config = dict(
    n_layer=9,
    n_experts=96,
    experts_per_token=2,
    d_expert=128,
    router_score='softmax',
    normalize_top_k=True,
    vocab_size=11117,
    norm='rmsnorm',
    tie_embeddings=False,
    lr=0.00907,
    seq_len=2048,
    steps=5927,
)
Below are experts of layer 5 (counted from 0) of a mixture-of-experts language model. Rows are named router (the router's row for the expert), gate (a neuron's input weights, with its number), up (a neuron's input weights, with its number), down (a neuron's output weights, with its number) and show model dimensions 0-47. Each number is 200 + 40 x the weight over its row's rms, rounded and kept within 0 to 999.
After each expert's rows: a language model's description of what the expert responds to; "mostly gets" lists some tokens that are sent to it at least half of the time. This comes from a sample of Wikipedia text that the model never trained on.

# expert 47
router,275,171,266,219,159,216,202,170,143,194,221,207,304,143,191,177,178,259,259,239,158,210,217,225,232,252,166,263,152,215,190,193,267,196,176,165,206,258,162,237,203,178,207,201,131,208,259,154
gate0,218,222,185,181,239,185,201,240,209,192,126,188,161,168,237,137,169,231,216,187,193,170,273,179,197,205,288,148,179,149,246,201,127,158,212,180,189,227,180,138,155,222,219,151,118,267,224,255
up0,202,206,187,182,197,259,228,157,223,188,238,151,220,229,130,215,192,125,209,194,198,275,89,242,207,157,161,223,164,221,130,165,254,169,200,227,182,183,173,214,191,129,220,258,226,227,224,152
down0,246,134,176,200,251,247,242,291,261,194,173,108,195,233,214,227,234,226,168,192,252,224,118,244,220,238,206,166,242,218,223,176,208,122,197,235,248,172,164,140,165,208,171,149,174,207,213,233
Digits and math subscripts
mostly gets: "_{", "_", "{", "\\", "/h", ".m"

# expert 7
router,156,192,128,193,279,196,182,143,184,168,224,118,177,202,190,239,216,183,177,205,235,174,231,191,187,186,222,132,200,196,180,200,225,140,260,165,318,168,198,145,186,220,176,187,226,185,203,235
gate0,191,219,203,219,270,176,269,205,198,138,283,226,129,187,217,207,214,168,163,116,279,150,222,199,104,249,171,231,216,171,230,202,179,148,254,213,188,273,160,227,199,200,181,198,156,142,246,229
up0,204,189,216,248,186,285,248,209,216,118,235,185,235,206,208,193,226,210,151,201,254,155,172,210,155,209,173,189,212,222,220,109,129,169,209,185,113,195,178,204,223,212,188,217,187,243,226,177
down0,217,167,262,228,210,252,181,183,188,160,199,179,138,202,229,214,182,182,174,240,188,158,249,197,158,170,179,238,149,193,157,214,147,246,212,252,133,161,192,240,245,196,191,208,223,171,224,221
Articles and field colons
mostly gets: "The", " The", "=", " the"

# expert 33
router,238,169,231,176,248,208,213,186,171,208,237,234,242,245,188,163,251,290,233,187,215,270,200,224,138,281,207,225,168,201,194,198,263,233,198,171,234,229,165,199,206,189,183,195,215,248,213,179
gate0,257,195,205,206,132,213,237,254,183,218,166,198,111,299,246,160,240,191,138,222,230,231,210,193,180,287,153,226,214,236,199,189,214,180,226,200,162,192,200,251,107,189,207,265,201,167,209,214
up0,175,235,213,211,201,181,201,168,245,175,120,252,185,162,179,189,198,194,237,250,274,210,206,234,226,202,272,139,203,217,193,238,231,248,201,185,269,150,201,208,198,196,225,148,216,195,176,212
down0,270,174,199,239,198,212,226,248,218,225,195,131,158,199,132,252,246,236,167,221,173,225,102,217,253,220,146,215,194,105,255,191,159,238,123,221,222,193,232,157,218,209,121,202,200,196,185,219
Scores and signed numbers
mostly gets: " €", "+", " /", "−", " £", "⁄"

# expert 53
router,170,212,214,232,175,268,211,199,319,179,130,177,224,195,192,171,222,264,206,210,118,134,190,189,218,239,243,234,243,189,224,235,209,198,257,279,165,212,202,157,255,260,211,174,176,207,203,253
gate0,210,194,174,188,186,240,184,297,254,204,189,179,222,225,175,131,276,230,222,213,261,173,281,243,237,249,164,215,214,211,193,225,192,127,247,252,204,195,212,168,152,199,271,289,145,202,220,132
up0,127,126,158,245,184,206,230,181,236,267,202,248,245,150,160,218,246,195,175,202,231,217,195,213,283,291,185,237,188,293,191,214,159,190,202,150,175,215,216,261,200,148,179,217,184,201,194,140
down0,203,191,242,212,255,234,225,149,218,208,192,165,166,164,226,250,214,183,180,101,205,237,206,265,210,280,163,211,204,139,142,239,109,188,184,243,247,237,224,155,190,220,236,279,173,250,183,214
Personal name fragments
mostly gets: " Kitt", " Wil", " McC", " Brad", " Frank", " Rod"

# expert 8
router,214,224,131,174,186,254,224,278,175,249,193,150,171,211,212,183,273,180,205,160,232,214,248,149,300,195,225,175,179,235,201,251,168,221,223,270,216,205,109,229,248,126,257,257,199,128,159,108
gate0,205,230,138,131,183,188,231,236,137,146,221,184,195,148,323,209,151,222,204,131,223,207,148,223,207,198,202,162,179,151,189,222,175,273,194,240,287,264,196,258,264,279,218,167,201,155,236,200
up0,160,183,210,124,246,218,198,155,184,182,183,195,250,223,204,147,218,126,209,209,226,253,231,186,166,209,226,249,194,123,131,162,198,249,259,192,171,219,186,264,202,207,195,167,283,139,227,203
down0,201,124,189,190,165,270,241,163,212,171,272,177,175,188,219,203,235,214,130,223,205,183,147,157,163,247,226,234,110,175,213,175,179,203,264,226,210,225,153,103,191,201,175,161,222,144,226,169
Word-initial pieces, kin
mostly gets: " ent", " man", " adv", " att", " dist", " em"

# expert 41
router,205,173,183,212,171,148,196,206,206,200,186,163,223,195,215,193,199,159,226,220,215,234,217,148,216,179,203,197,117,199,198,179,236,274,158,179,195,267,201,220,116,201,263,143,237,266,107,167
gate0,227,171,212,222,237,188,236,212,243,208,169,91,142,129,217,233,118,240,239,220,197,278,187,203,174,204,271,229,255,262,157,207,235,256,214,268,184,242,200,159,163,162,199,263,232,253,198,227
up0,164,218,164,238,124,174,150,215,189,159,212,218,224,195,182,163,266,169,171,172,199,139,237,192,183,213,158,188,223,172,265,86,193,294,235,147,185,171,183,211,177,219,172,162,218,118,156,217
down0,211,214,141,195,160,235,261,229,158,211,200,164,199,164,210,185,176,147,234,276,138,236,217,203,218,154,162,139,226,139,161,185,231,182,300,229,294,255,129,182,274,122,203,175,202,188,227,231
Opening parenthesis after numbers
mostly gets: " (", "(", " [", " (/", " (−", " (."

# expert 15
router,266,208,138,240,200,158,195,307,143,190,194,167,156,241,192,203,204,258,202,176,173,202,203,264,212,171,268,218,206,248,274,108,199,167,192,176,160,155,253,193,119,224,239,197,264,183,214,202
gate0,212,227,127,181,237,307,250,209,250,147,189,162,163,214,212,207,265,275,191,145,181,205,195,220,224,104,194,253,180,192,259,173,137,165,186,246,207,146,227,198,160,180,188,199,190,171,259,179
up0,209,148,236,199,233,238,177,214,178,198,191,167,149,226,172,290,234,287,190,230,159,191,156,169,234,159,159,230,203,259,276,232,112,184,149,180,201,231,241,237,134,216,204,205,207,137,247,203
down0,183,129,195,219,240,203,110,164,196,310,181,143,204,166,273,212,221,155,227,202,112,234,225,240,170,223,253,182,248,217,249,188,257,242,112,159,201,248,210,180,140,185,239,175,196,168,191,128
Nouns after articles
mostly gets: " south", " west", " north", " east", " invasion", " investigation"

# expert 13
router,151,190,233,261,189,163,191,168,176,232,156,90,291,129,244,157,88,260,247,252,157,246,257,218,166,178,211,218,248,236,241,176,187,185,243,205,180,225,206,114,254,207,244,151,182,146,190,131
gate0,193,181,269,219,118,219,216,187,302,218,179,262,140,148,155,165,184,249,187,249,218,166,156,158,225,208,269,203,106,143,209,132,170,164,130,215,203,167,297,154,203,183,170,268,245,155,202,218
up0,255,149,250,159,230,148,180,231,280,220,165,168,202,181,255,178,231,170,197,231,242,183,87,241,221,156,185,269,197,164,227,210,210,196,210,190,172,159,183,126,187,148,240,183,184,231,248,179
down0,218,181,143,170,234,198,246,143,202,141,189,164,193,218,198,258,243,249,205,229,171,174,88,160,234,177,226,204,209,213,247,216,144,258,212,178,223,178,205,174,185,230,319,245,220,160,186,226
Digits in tables and scores
mostly gets: " drums", "})", " JPL", " Goals", "%", " households"

# expert 62
router,136,150,226,190,199,201,166,209,135,213,198,220,190,166,175,245,213,205,222,165,241,137,259,189,179,174,223,233,110,180,273,238,230,164,201,88,243,222,248,233,258,241,222,190,187,186,248,197
gate0,259,244,186,208,224,183,213,159,172,212,250,246,197,137,145,188,207,208,216,178,113,174,158,240,162,177,211,204,234,140,162,186,229,110,222,211,187,162,198,186,159,133,242,174,245,188,263,249
up0,213,195,192,242,209,184,160,216,153,198,208,147,226,180,149,186,188,151,195,252,229,182,217,169,212,163,278,211,215,251,218,272,268,178,223,225,228,170,246,143,222,216,212,227,219,244,219,188
down0,308,235,189,109,233,216,184,190,249,209,192,198,168,203,154,189,211,166,245,121,250,157,191,222,174,224,141,191,210,154,248,170,151,216,154,140,222,254,270,170,184,178,85,186,167,189,219,264
Range dashes, joiners
mostly gets: "/", "&", "–", " +", "-B", " (#"

# expert 43
router,153,223,233,215,236,178,173,220,171,211,169,215,159,190,212,208,185,276,267,258,207,184,239,127,215,200,236,161,215,202,216,254,188,225,222,201,140,178,125,206,158,191,206,162,167,161,149,239
gate0,267,168,197,210,227,253,167,214,179,226,199,221,221,171,229,193,175,193,188,137,238,157,219,146,246,240,253,204,246,204,300,261,268,238,201,196,191,164,108,236,187,196,148,171,208,158,173,257
up0,187,209,158,186,222,201,260,223,260,193,266,178,165,146,159,167,260,192,190,248,175,206,165,145,218,149,162,203,134,201,150,288,127,208,164,241,166,173,248,183,178,158,198,243,119,258,202,188
down0,202,271,194,304,161,223,265,222,178,194,167,199,253,198,233,123,206,254,277,158,194,274,175,261,241,247,226,250,194,261,153,202,147,213,306,223,244,206,256,174,154,234,202,207,229,267,236,223
Abstract noun endings
mostly gets: " education", " damage", " life", " politics", " positive", "ivity"

# expert 60
router,207,210,218,159,223,217,152,126,169,178,218,198,231,203,194,267,101,314,271,182,184,228,250,225,228,101,184,145,151,203,228,236,194,174,178,173,234,151,162,231,136,209,206,209,243,264,174,170
gate0,243,258,197,216,182,206,223,215,205,221,168,256,285,241,240,118,224,232,167,235,219,185,179,158,230,185,158,249,160,194,79,160,169,207,154,283,180,187,229,107,218,187,165,177,151,271,157,205
up0,170,162,164,240,224,228,229,195,215,147,228,162,208,180,160,152,128,145,183,182,182,230,234,209,142,221,122,301,226,208,218,222,174,227,209,216,201,200,179,228,146,264,141,200,175,107,208,135
down0,205,156,239,139,180,195,203,195,155,173,205,184,216,176,216,213,207,190,146,225,245,208,219,255,140,212,264,160,224,219,206,171,255,237,185,245,210,184,196,211,186,197,186,182,161,220,155,229
The before events
mostly gets: " the", " Billboard", " Euro", " qualifying", " inaugural"

# expert 34
router,182,240,164,160,233,285,186,150,183,245,225,218,184,145,171,191,77,260,140,147,212,216,222,177,219,183,203,187,194,190,244,221,155,259,175,210,225,180,184,140,200,189,153,220,255,223,190,210
gate0,245,227,149,220,197,188,263,245,215,159,216,198,203,168,230,188,169,289,149,259,224,183,183,149,190,203,174,196,181,226,235,208,225,241,229,155,269,183,224,204,199,161,255,258,230,49,201,212
up0,182,178,136,236,228,199,233,229,172,182,307,252,168,115,152,215,202,208,196,231,216,196,220,180,252,215,158,231,137,223,288,225,188,270,232,167,220,211,156,190,210,222,249,183,214,97,151,202
down0,205,206,236,250,247,196,189,210,189,201,194,242,240,152,212,239,232,213,175,170,250,237,198,253,318,185,269,179,252,164,204,166,219,170,181,274,207,217,180,196,251,172,187,194,270,184,203,152
Possessives and determiners
mostly gets: " his", " their", " its", " her", " His", " Its"

# expert 27
router,195,242,206,184,142,115,166,193,265,219,199,192,259,186,173,151,97,277,173,222,125,187,128,214,261,177,217,161,259,256,217,183,269,258,198,199,156,211,237,232,227,238,225,213,232,208,181,260
gate0,179,168,280,207,259,250,193,207,231,240,167,207,241,217,214,200,252,284,216,197,140,257,216,292,236,169,163,163,180,119,234,195,145,244,215,191,210,146,209,208,182,237,149,165,160,228,264,235
up0,259,201,156,254,208,182,233,140,210,207,181,203,246,125,192,157,220,284,230,181,214,174,200,205,186,165,205,177,179,166,248,269,173,216,188,220,185,180,173,229,211,233,212,233,190,215,236,178
down0,221,274,219,240,179,221,275,148,186,265,204,115,263,204,189,185,192,177,183,221,155,184,234,83,199,179,266,182,188,190,227,193,204,221,188,199,181,176,170,199,233,202,126,189,190,199,227,201
Surname endings
mostly gets: " Moore", " Walker", " Johnson", "kins", "sson", " Taylor"